config = dict(
    n_layer=14,
    d_model=256,
    n_experts=64,
    experts_per_token=2,
    d_expert=64,
    d_shared_expert=128,
    activation='swiglu',
    moe_layers=[0, 1, 2, 3, 4, 5, 6, 7, 8, 9, 10, 11, 12, 13],
    router_score='softmax',
    normalize_top_k=True,
    routed_scale=1.41,
    balance_loss=0.00212,
    balance_bias=False,
    router_z_loss=0.001,
    init_std_router=0.0066,
    lr_router=0.000567,
    n_head=8,
    n_kv_head=8,
    head_dim=32,
    vocab_size=2048,
    norm='rmsnorm',
    norm_place='pre',
    norm_eps=1e-06,
    positions='rope',
    rope_base=10000.0,
    rope_fraction=1.0,
    qk_norm=False,
    attn_scale=0.177,
    tie_embeddings=False,
    parallel_block=False,
    init='normal',
    init_std_qkv=0.0348,
    init_std_o=0.00657,
    init_std_up=0.0348,
    init_std_down=0.00364,
    init_out_by_depth=True,
    optimizer='soap_variant',
    lr=0.00345,
    beta1=0.95,
    beta2=0.95,
    weight_decay=0.072,
    lr_head=0.00534,
    grad_clip=1.0,
    warmup_steps=200,
    schedule='wsd',
    decay_fraction=0.757,
    decay_shape='linear',
    final_lr_fraction=0.1,
    batch_tokens=65536,
    seq_len=1024,
    doc_mask=True,
    train_tokens=318700000,
    steps=4863,
    dataset='wikipedia_en',
)
Below are experts of layer 5 (counted from 0) of a mixture-of-experts language model. Rows are named gate (a neuron's input weights, with its number), up (a neuron's input weights, with its number) and show model dimensions 0-255. Each number is 128 + 24 x the weight over its row's rms, rounded and kept within 0 to 255.
Before each expert's rows: a language model's description of what the expert responds to. This comes from a sample of Wikipedia text that the model never trained on.

# expert 39
What it handles: Capitalized words in names of countries, institutions and nationalities, plus film, album, song, as in United States, France, American, National.
gate1 [133 133 133  99  83 143 168 128 105 133  98 107 137 164 128 123 105 118 120 136  88  65 166 188 164 110  98 119 122 134 132  99 127 182 108  96  88 152 111 131 157  78 128 110 152 108 158 117 136  95 122 139 112 144 164 105  80 114 129 128 108 111 141 150 195  70 105 113 123 126 122 111 151 103 121 132 154 118  78 122 144 159 144 125 154 129 159 167 123 178  70 167 133 162  76 138 137 119 132 128 171 134 147 136 151 129  95 103 132 119 131 187 131 106 136 138 151 132 138 174 150 130 136 110  99 143 104 154 131 110 137 110 164 132 124 171 132 142 112 137 142 139 109 154 112 120 127 144  99 127 141 159 139 153 130 134 118 131 116 129 121 145 131 143 122 161 120 135 157 116 148 169  89 109 113 102 112  71 159 120  93  93 121 125 131 158  99 130 111 133 127 151 143 153 105 109  94 115 153  95 141 124 130  77 149 103 117 120 155 122 153 121 105 165 162 107 111 178 147 157 135 152 108  98 111 142  61 141 107 150  92 144 130 135 148 155 100 110 107 133 148 139 134 155 128 135 128 128 159 146 113 118 134 121 120 135]
up1 [138 151 109 107 108 168 143 131 113 114 157  69 104 155 106 141 161 133  94 110 171 129 131 154 141 128 149 139 134 117 112 124 113 110 125 166 140 143 145  90 125 149 104 152 119  90 110  94 113 152 145 140 119 115  86 116 101 148 141 128 116  91 122 100 115 150 106 126  76 111 163 118 113 117  95 146 100 114 156 130 154 103 127 126 149 145 135 203  99 138  74 163 113 130 162 136 133 203 125 130 168 152 164 110 151 104 144 124 147 150 136 170 138  91 148 120 116  96  98 153 115 121 167 104 124 126 101 152 131 105 145 119 103 111  82 120 131  92 144 124 134 137 124 136  83 104 125 146 154 140 116 153 141 103 121 119 108 159 101  80 124  99 119 115 131  92 145 134 154 133 139 134 140 132 156 140 134  85 122 153 131 163 159  93 128  71  73 122 147 149 121 102  86 160 102 115 146 127 173  78 146 116 132 147 169 158  79 137 129 144 140  97 119 142 117 146 143 133 148 114 128 114 144  95 146 134 174 164 121 117 149 103 133 147 110 149 131  91  90 100 112 143 101 109 126 139  98 161 130 118  73 141 130 147 130 148]

# expert 19
What it handles: Relative pronouns which and who, lone spaces in tables, and inner pieces of compounds, such as nitro-gen, geo-gra-phical, (men)'s.
gate0 [154  90 124 141  97  84 128 128  88 163 104 142 145 155 133 147 136 152 162 104 114  77 160 115 142 139 114 131 101 102 121 113 134 165 144 172 122 144  79 140 134 121  93 119 111  80  90 154 116 136 152  90 111 166 157 154 157 139 110 103 144 153 147 161 151 115 144 132 141 137 144 103 182 134 113 127 146 114 106  74 144  89 132 155 155 112 146 139 120 116 140 129 164 139 128 113 148  85 165 103 129 165 144 177 124  96 146 121 139 125 165 146 132 147 106 140 109 134 129 165 111 127 112 133 153 130 125 132 133 122 135  86 121 164 126 126 137 132 111 176 153 140 144 103 115  95 119 123 124 124 129 108 165 119 135 160  71 107 106 128 131 127 157 119 169 124 127 105 139 139 127 148 129 129 111 109  58 147  62 146  72 117 169 142 142 133 127 128  95 131 194 124 165 113 104 117 137 158 172 133 127 156 132 131 134 104 125 111 164 143 120 145 122 125 109 158 130 154 162 188 162  95 132 138 109 132 136 129 162 133 162 118 141 111 131 158  81 121 117  79 122 116  98 133 137 141 129  88  94 159 145 135 153 118 113 163]
up0 [111 144 109 157 114 138 124 157 123  97 122 144 106 125 147 107 103 170 138  92 173 138 108 157 161 155 125 134 155 120 107 119 122  83 141 140 200 113 141 117 159  99 130 138 141 145 144 109 104 146 129 155 110  70 156 125 124 126 164 148  82 102 152 127  90 126 116 125 128 168 133 134 117 133 157 147 131 125 125 111 101 120 122  98 115  88 137 128 172 105 162 157 104 136 138 160 120 138 118 115  87 147 163 178 118 137 115 146 113 157 133  65 153 139 121 132 113  97 137 154 124 145 118 131 183 140 144 153 128 102 108 166  99  89 159 115  78 119 133 115 126 130 134 165 181 140 100 140 138 155 129 158 132 110 103 115 105 149 132 147 126 130 149 159 126 175 139 126 119 125 131 153 128 117 110 136 122 105 173 152 149  85  93 118 162 129 162 156 116 105 103 111 167 179 160 128 149 165 137 117 110 123 112 147  77 131 106  97 124 121  98 106 113  92 106 133 158  70  93 103  87 129 129 123 139 117 129 164  96 108 113 141 105 126 110 125 114 120 116 137 134 171 122  56 130 113 138 135 108 157 145 114  87 171 112 127]

# expert 45
What it handles: Mid-word pieces or, er, ur, tor, as in unincorporated, Emperor, successor, energy, and the year prefix 19 in dates like 1935.
gate0 [136 126 130 129 121 106 117 117 105 112 125 117 119 136 142 138 143 119 146 121  99  97  76 106 139 153 155 122 119 181 124 130 181 121 144 132 110 121 171 133 129 165 143 153  68 126 162  79  67 142 118 136 106 118 113 120 138  92 108 132 115 140 112 138 130 129 123 149 167 139 138 119 118 150 139 119 156  94 151 120 158 138 143 128 107  81 113 159 169  94 141 127 150 121 109 102 134 103 135 129 161 160 162  69 128 145 103 128 136 167 163 138 165 132 152 116 139 140 128 161  96 128 130 141 132 161 139 146 114 136 120 135 111 166 104 121 127 150 149 133  40 134 124 131  97 128 124 135 112 148  78  83 152 140 136 146 116  93 130 128 168 106 165 125 149 107 149 146 105 142  82 140  90 146 119 114 134 134 174 142 135  84 109 149 127 110 122 127 145 117 103 152 102 111  91 146 159 105 128 113 119 114 124  78 152 160 121 127 134 109 157  99 125 121 114  97 134 161 138 170 149 149 102 127 177 110 162 119 137 131 102 163  95 121 175 155 140  76 116 127  95  80  75 112 104 132 133 154  74  86 130 145 144 134 132 123]
up0 [105 120 113 159 129  92 143 149 113 133 161 115 155 139 125  79 141 177 163 127 141 150 144 144 150 108 130 130 143 110 112 118  47 160 135  98 131 102 157 123 144 119 145  92 145  95 129 178 136 112 132 114 117 117 118 124 124 176 131 118 135 118 147 137 135 117 127 142  78 171 171 132 115 122 123 142  91 100 136 101 113 129 101 121 119 136 159 141  83 150  92 151 121 139 120 142  83 118 138 146  83 109 116 116 143 124 176 136 142  83 105 160  64 118 106 106 142 142 146  82 156 135 163 139 140 134 145 104 167 132  96 114 168 124 117 117 108 100 103 106 145 154 149 151 154 149 148 123 110 135 111 156 119 120 128 143 138 131 129 143 114 170  66 152 150 152 107  86 182 149 164 116 113 170 163 151 128 120  96 100 127 139 146  99 121 160 139 125 111 146 167 114 113 168 123 149 123 137 135 121 148 124 113 154 161 114  87 122 127 167 116 139 127 150 122 155 127 127 160 111 151 166 151 162 108 168 136 126  90 142 138  98 153 128  73 112  94 175 112 114 120 156 157 137 132 139 123  83 163 132 112 126 107 159  98 122]

# expert 22
What it handles: Inner or final pieces of words and surnames such as er, ti, ian, ri, e.g. Kreuzer, Twiztid, junior, rifle.
gate2 [107 118 128 144 178 153 121  98 114 117 147 136 142 121 103 138 160 137 138 159 102 114  86 114 103 142 157 155 117 159 139  96 118 114 133 148 142 183  98 109 148 103 123 106 141 112 103 168 178 157  79 138 130 166 135 183 126 154  94 162 109 125 130 169 105 110 124 163 108 155 144  81 120 148 111 156 125 134  97 167  96 139 139 116 112 135 121 127 118  99 140 144 120 153  71 144 135 119 128 115 108 111 127 118 156 107 137 159 127 110 130 154 134 127 129 122 114  96 111 121 122 147 139 119 114 128 124 139 155 130 136 110 101 116  73 131 133 130 109 132 176  91 144 107 109 141 127 106 132 106 145 170 171 117 119 174 136 108 107 136 107 113  91 162 194 138 115 112 142 139 117 130 145 148 119 139 106 125 127 149 114 173 162  99 132 119 147 121  94 162 160 113 157 114 107  98 130  99 133 104 140 149 147  70 133  41 116 100 172 149 132 142 138 110 154 154 160  71 117  84 146 144 153 128 151 162  92 136  90 128 102 116 141 124 109 138 104 102 140 124 134 127 153 126 121 167  90 103  92  94 122 130 158 115 159 104]
up2 [116  91  96 117  99 156  92 107 166 128 110 126 114 109 115 168 103 164 116 127 160 142 105  74 117 122 143 141  99 126 135 147 125 137 104  97 130 148  80 147  79 143 124  78 139 108 129 128 114 162 151 136 110 163 124 138 152 115  82 142 132 108 100 105  96 199 153 132 119 114 126  92 158 120 113 165 126 121 133 141 130 146 136 154 140 133 152 141 104 142 119  92 136 118 103 161  97 146 139  79 106 133 102  92 134 170 109 135 137 121 116 144 110 112 108 159  85 119 118 140 117 120 166 113 133 136 117 157 111 155 143 140 159 100  92 154 115 117  93 139 126 131 115  85 143 176 107 109  93 157 124 132 138  83 166 114  89 116  98 141  96  83 124 147 111 102 120  98 117 152 127  99 156 130 109 118 129 118 120 134 137 164 158 122 131 151 105 107 127  91 110 186 160 152 111 147 100 128 152 141 159  89 144  74 149 159  77 131 176 133  96 166 153 118 142 109 148  86 118  84 123 135 124 158 103 131 134  95  99 108 102 117 153 116 133 121  94 128 133  94 127 108 124 153 142 136  71 108 102 135 109 138 157 110 131 120]